Experts of a small language model: a shared expert of 192 neurons.
Below are experts of layer 6 (counted from 0) of a mixture-of-experts language model. Rows are named router (the router's row for the expert), gate (a neuron's input weights, with its number), up (a neuron's input weights, with its number), down (a neuron's output weights, with its number) and show model dimensions 288-383. Each number is 128 + 32 x the weight over its row's rms, rounded and kept within 0 to 255. Numbers have three digits each.
Before each expert's rows: a language model's description of what the expert responds to. This comes from a sample of Wikipedia text that the model never trained on.

# expert 18
It responds to: Pronoun subjects and quotes
router:068094125096159101094092146129156192135106077106089164132135148119163173144179093149152116168112088110121106127069155108133149124147192127219112138118136103189122177153089161135110202150125140096154114102134120129125137087142140151130059140113117126176126166090129083085177136125145129117
gate0:098102085126149109155214071130116160052090108128128088128131153100086149087126106147182123117117129118147097165087109100173153110171125138122104112107119177087106193108137128160157140127118125178108117125157151098151157149160119086125097158148112128131108125104154120152104108163118077090
up0:086127146116129102090189197104079095167119133141156109097118066128129198151134158095150140107155099172104041093147113076079075119162086155117166066165085106142201174113065166135140100149131107122126129124122168095161207102082125080126110086122106169166134133092103125118083157100104083167
down0:115169112182113147082192098139180109114146086073155129146155120090136140064113073150120114093109093210134100090102147085193064140123141120122072094181173093176126175144119106183156165109136183114135184114184158078102174117188092122113098105100130187229153079090097140148145101134123127132
gate1:150094171097141128109156164104096149118109141158146119087159113221141105155134131089103091157149166123124144149120126128133137175163116137116125137061135192105076167117089073106123149178126066097127108155116176087129157155090114214095131190135151124139118095113130152165091113157081155078
up1:107177049143118151125074158139110107144171120154187149074087132136067158102109163109139105177138136130110094058125132174111138155050083114085121157181139114130138123163178174067133114136166157146132190135125141154154164110124171102129139141115175081108116083133174092097102088123148106194
down1:137145121148113133164075108113109120162199122109135142105120156112111132165143119114097126160168114119128102087077134126176131157143168082144064104163124112092150137127187157115126120072111142111125180128116157166121121130137164125093122094147163150151089084098088164154080152093102076149
gate2:134190136109087155149179140123112156162155163102129134156139105162119117164168110110061119111139171165165172155181167226116162063107103147176072113143133180189095084100116094151150167133147149135184095166092081123128091157125075106102154085115115083113066143104130163181134109207150139112
up2:130170126122081134130119183174123076050183108135122141081134116133148069187154137153119116149141102120136153099150098162110178089126151173183131088146138102146139108108122129139111113132092112132122155170118066122161101088177111158088078098126065052120137152123175155131097061178120148112
down2:121106066115115170173134072115154136145112158128152103110109094159174106176124180102096068125090121193149144145143149101105099161130170129166093091149134101183158075092104043150152101092125137104190127141085156113096144158130080155133105114145097083155104114144146115162126111096147138148
gate3:124102202125163153091106099087126030131147138132118107100147185119155125137119086111139120169076093125137129156148107119112157132076127227147161105101122148126070183087158080120054148185146117122137088150182136112126067083068099134139095103129130080156122123103160136093119113189125169138
up3:115135181133178157154219126156114109164133166099124119076094212142114155084108113112119143085179104063154116091112143076123098131091108114104182124150103133129128177121099130085159137178129167120127087088115145123100108122065112110053097118122096130175120116097167109060157178110028151193
down3:121127155149119114143156164164130129143119161164128150140138110192149099148146129122136130078078107104078146113144139167126142140097139160070125136118077112058179139135159120125158145121153085104130167046131059133073135146084122161122087118184112191137196113116152154137157145190109097110
gate4:097139089156127144150184086143166145140136162071158119131092112123103074082104122126161093131137162174169138132162182091073062107131135137099119125131115094150141102090132192148168116135158121218112126133142131089143126110059114162103144159133080106132114079192139139115096118140127151193
up4:130144124053136126114132138154106143114149181185138148125155151215055126139110140112139063174159163120077141131178077123146097117144091136198109134184120137131187114105135086098120166151159186144149162150093182088131147134152136090115118137152131151127153139100109131158135089148072069122
down4:166165174084167132134102097164140183105154127193102125137111085140179121149138079148073161126096158087104152130138143063126114136138124183157119124085108132138151139130119111098098135116109074171140148152164145149176076148073138069170155100140117095120077137170067145161120141130145148080
gate5:088128150143155131183153144186094085064097131126112077157176125127105077130122110129147117091144157112133116193149141112080141087130064126071103097160170169081114113084123144203136093140112185139094140110115167170139126139066138102137082144120111076125112096064162107125133138113118134112
up5:138159160124111118132110143119165140112130112165121121126109120172164095146163103136173163060099078135153127112122080153027118118114144117105119125144111170172142129154102180144201143133113138089114091136081093118163172087087105114141093176125103156073150145185163133159147052147111121194
down5:109117164157134141162147142155121086184110150145115152153132096117163151134112143131131111110181134089153151163134122176075156115125131115158151185147108118068090129178125109120141158178180121089157122245144071143127168166146139170087152143088087105114114127174168142131174151098161213144
gate6:117190114147138085185156219167067136099146102100126097139086042077130127157197143059054135091098144205142180142154121141109088136107158124122098068085115158150048078169072127187108106122157125117141153185089073141164116143099120109099096117127105108145117131156161179143149194130187099152
up6:095120152080072132123115143080167111100164099118151139130185110166135157154087100164099189131115158077100125086101087134203135083110101100067210132122147136115142140080160174096103097115102098160061118125167109051175157145134186113163114136123078135151142102112122127087119167201080101109
down6:130171164136165103097131152112056137118140161093185094146124107081108157140113138122149111132081105127144082055091163135136172124167150077106123129118084102083102120167101108097131079086099177074061100113130116143131103116105206133138148186118117098052147163151159074085073158120100095133

# expert 25
It responds to: Possessives and ordinal modifiers
router:124034107192154103116170166097127087150097140124146129141072132132080181127140041163171128139172126109078107130119117133105089144106135156125129145118115109114146116141129117129157158115136085187108135170133145100120153157140077089155163144130114140150115164187119131139121168102122094120
gate0:072147155147090105140157120065094137068116091105088187117117052094143166116175174127112090175118096159223149152162135127184099184092146097099077180162156150120101115118083058134135082054155142107120111094092075135185117090130111151054110156081103078074135147122088114120107130106163087157
up0:089179143148148147172054134086096146088124125155155179104124071129148163097118129100146101128129100138162132161175160125120096166120182136130084172216154084140115118157120079145182107084072118156110066116107094162105165122144098096084062077131106063080084094147092074081065133083107163143
down0:137143189089129163106123136126137102143158081091113139121139111127164101129119148107165084136113053157153140109108121171131089151129116115127179160091144157099111092168159111073116130110103121090122125135169105111179160105057122114048206098161145096099081177156116111175071093114101134139
gate1:107083140182113125087138157165080123085083070129138134205135144141102121112134127116093043172104143099115101143106098073115143118136166119142130120114146135083144147150096131151156159172128174193165192157101109141179109137120178117107111192104110107174152192149147134180076113114078081165
up1:113138136182128070165154146103095129114191210069118105084062123095135179107133130073132124113116086140195143137112182201116118122111132120148130101133114173137126125117069111151072090142110061114092085108117138055109162106133131151102070101132109086138173161163106177123136136145142147138
down1:062181186111103154150170175187182192154114107124102107061107094161105135120107147128120148087139079144128114113146138130165129113149138128114119129079120099152086109099142136159174124118109116098182107121135118162133125106154179129168116122144154140136162129175097162159126131141128105159
gate2:122085137146173116151063135132129109118168163172065118084193136134138122153131136120154117120169178155083098139114120162137137135133099135080181114087111114105153118131151115136167046111059108126125124143142097112147096159084175112164183148164097106128126132161162129093082146083131087031
up2:109150139136093176147169105057112046134085125115172170124104141174148081134134147157087116067122131177135169184120089135132116152151117122091143128136117122099132121054082094129134157053057139125101147136159079183126123127113147090098156105091193145110125124121120181121087142110111062059
down2:140104110132174148101054135151125070118090138080143167113162113102120150103110129193135143138129185147161129166138093117198097061102110121161127155098147094115145135139162118102129102168130113192120151096098114123107079130086135134075118113145086104095114112151154122118138122119129168121
gate3:146199112157146129130087120115150174141111116075069086154125140082144113162128158155141110071103115121092155132148160102157051104084174118127221148123054109064181142118087143130189133173143134133088150029114146104119109154107124150156151137102146224176136070172136193154151132115159152151
up3:064141155109092184111147195162062074088159101110124135060109163161105132159155181156137142153132108000173101102108140117135123128157124133142177136128147109138061113144147076148114118149148126089074122120116126070132156187151161095126095156071126093167108146091131160077136137100162117092
down3:192155118158124172190122070119057126101148151113097137135097094140222121132154144097119106115138121121176143186116131133138158174097052157099148112161142173136130141127097137148119135112164150131143142113130191098119072072162171160084188143161139151131160095180187077089129076140180167133
gate4:111080110231102150123107117191171151138153130116160136137127076115142076134174122140115101173156136141151072145087079175099103152200144087092166137118074066159130115101102052108081145105120161164140132119131113124148124194135087052157124133114160210142140120113120152133118109136073149093
up4:106127134091160138194192160118122122134065109171131144136176146163091112084122052095117126100142172152143155145214128169093112103150098111144117143062133169124118117064100154143127108115182095143121156150147118095106112179136087132151121095201115129123112140159146092192145163134094149122
down4:162215160176089099130126053196106158122063109085081069084100100124131142117113143164139064150139047135123149136155157099162158123155100128165150127101118114080100118151140074113091095120119162148133159160165130136145100154132078127099200123097154135169099117118102095140124130171163094108
gate5:131144171087092083122182173140087143052142142122132070108089094053181134171152158139101157138116094134137143113131075153137100063077132183050124134144167121167124159140124050133148140099056118132148128130135113131084122207170134086112168125188177080125120127182156155071121077132173140091
up5:142169149172122112109089142110166094111148110144216124128099114064166072127196132077132149131080058112110133142103055159050153108155141139121104158138135154093124110135106198137088188068114167135142187050090166158125125176130142109115203093156201136159123139155105147107179066160127077127
down5:098108130104158126092174081150094161141153153113149162108136114176107139096177149112092098152094118098097145122151135147163085105148066090142120158141071096079158147101099141099127131188093126155111142132129080115175137182124119120122068092143108061133149191122127173097161126132079138107
gate6:133098155175136100143108145111132119160111118139111137148116126128161102117157118090150114164133121198141122101124097175146131130173154182127094099147124075167094206130098134180167086148109122133131152171150110146180132163127103142114105146084169098090187087147202180175164115124114122063
up6:159070127151120112135188124098067141165084103130094120163177142101137090179156097123153155136090096120129167086126141129112207160135183147121108159154082146063145166109126151121162188169158082125082091075165110077103104117088109107145075216185114114120141160161145060114098087095084146157
down6:135180182123157085133118086147121152170155211178128065120166147144079201158214160144143089119122139165119098185139068126063130142129147115119111156137142125078171162150129147108124172148076099178164167140113111178140162075138145112143136134073075116152108144100109135098118145102144180139

# expert 31
It responds to: Organization and award names
router:100163094099082152114133149120157142039168126113200125092172130102150153155057130139112125200156128060151112168124081131134178130168089101118129169162117088123099143156083138087096166162151126074056132081141142092161078197110143121094151120119129166149173100095120102116155116155145115139
gate0:127106058146171159113153142077173141205137121068109102162164125100175182100082151151129148160162128104147085155170088101147091152072057062149102120114157118124109132085131100120104113052154105119136150156130196140109177109162117146126165098115106125143138101095062131162194152113143141114
up0:131088178126127155155106168073189123163149093168124057089127126095130185108064047130172154137112119069174091121083122102126133145140111072194135104101137148082117144139082094122135090051172139132112111100179176133138160108141189137164145105132104125120123096165159158183126087119119123085
down0:107121125245151170122120127134075144123148083129111154103185141093147161094096127105164121125146134172098166090147119101131099095112075124080077134141165112139079145107172109173109147096129121129146170147148120147147125103174110118103133118171119114124143156134169073150125090110153079167
gate1:118139160123176083127086152203141171145109122166163132125092153132144113085102137128172164130104155130119145160178149076063073138105124107100151133103097125163103122158146157201142163135157122180155150146137117127149164167055095207126149093099137122121165132141040111131117170157165135113
up1:153128157129122075157124170127119151217098074102147188134156069119069184147164128156155182174134162128150121173180122137121070138134150138127116123061091076136100082132125118191154106129164139165086091136138120075138101155130141198078148096115091141094110137146096107158109127175171104114
down1:136123131123148124144154172116089103154102084085084183107141093164111115134123124126116152064189187060161142143137124154106143132122153142124151068084146117100168149156146113149071132184117104130182150132102114106109175133111045172115112111105085184142093103105058115083139054119092054142
gate2:099121117177116152181197127103115144120120087118104107086107119148103149127140105104137118052102093149124129135108100089203088073138098080100124108051119078121170145130112103128122122122102102081132060159158117134115119183166084067156039155211123094120151088127105140153129160164099144161
up2:117092093120169065049076090180188174107157183151087170125180130103203105131140096119172127170098116112131132163094103076101050099045105189105138167093186126131165176105154162158181097127101132146155158140150160084169143150139196153140133166101166173184097158136131143068147172060117107087
down2:146141131128134121073079110100079142106107094115084136114166103144119073132116157064146195098166107163154125156113130136146204111107099114094173127155129169173164139149083148119087176158111130063160110141116149134112076076127115096128116132140074151116102070072125140136122111120155152124
gate3:082139138131135062166105167091168120098087109078140138081119144156153099072171083149131146174124109067093134097117080121127123109140129129193184144091173232128086078084098141156178139146112062104148138109154184136124145089062107195123140125120148096150134091117113113082139100085078129160
up3:187151160077061145152079156091111135090120134200148071125125123126131117130134061104151136115091119113144133092053083066089094171148167118177118117135083063142116123179106097130114095130155199167094114179151123167144133203114065099138116111124106157080122133134192127153135155196113067086
down3:113172108100149140065090117163166116156157140151122120125111146093140182106139107129154128146124177148112169131154170112113192106157098125103100165089123121083172143115074162118121104125123066135151135073114062132116126174115121157170109160080154132104164084110164128201123118136184180081
gate4:107154161097134111167154203110151101158152085130155130126143071156132136165143093079150089087099148112097126057216078168070107095145067156110127209079134077139136140054137109118157107143097101117104181097117127132126115147111101121177148112139096153093091130146107059105172148095161153088
up4:126129120109097101118170160158103063126175067200102145165032125123117110144124119142093141096149106141200166107186114133099099120122087116174141134107155115135089121152156104122088099115150182128112112162170157065115078178116130121139151130113140130071111148154088178153099151183035106143
down4:152119181183131110121186124122189106119125069095103171097126112136077165114100099127122130132126117114239136103062216096100094127130131152145138144149169136116172112107056123087120087101147178132096106104169140097144123123108181129142109142172135118108133119147057085093131123151106112160
gate5:094135117145146144145113131091083069174182191138110125165064126145114072141137052167153081133139125131153140131197143176134182098092112104131095146135127086132082169177091154123118151120088130145144122161125133118060134088189095106195113139122150187088135127151114208157180169066123127136
up5:164129113173109114130171071103097150069085076057093092107117136058153128124082177101103092142100114146146084137040194119198150174184160104101111157114117118142157109127123115148168126136181159118144125135097149123170111159131124121111137171107136117148128185190163119127139075142129079171
down5:107139177178066162122148131177086124102113098077110092112124202033115143136122120116094128153099110133105094188154090112105103117157111134157092116133174143066131054122084108137117174110122107210094197188127175167145177127104079147122112114180175109120157134154226119115137121167104082100
gate6:134084161095093166063131148076121179184083071130107179106125177152186087123101111122123104154157164173092129159128093127132119090123088118152118138142165060192119154122058092097115133084141110119123093205151167104051188112218086144134115098099115115108127121150098070136167082160141125066
up6:112114123151185104211162141178125127050133108118094101182122116108121134087122142108105130167142130109131101109129110148110157109121118144150143090153173079111135100130139126147094165104105077166095125138123150122157149136153146143067098069122134090088195125159184105143127127150117139115
down6:020123132115204125177100142172139071177125109123150118104131180163174139156129106145194139085180123108111110092103127151127099129106113093079092127171161141113108188110161156151138121126100136053102140174099132165119093059146134054140075089101086131087138195147125134130102096125126117092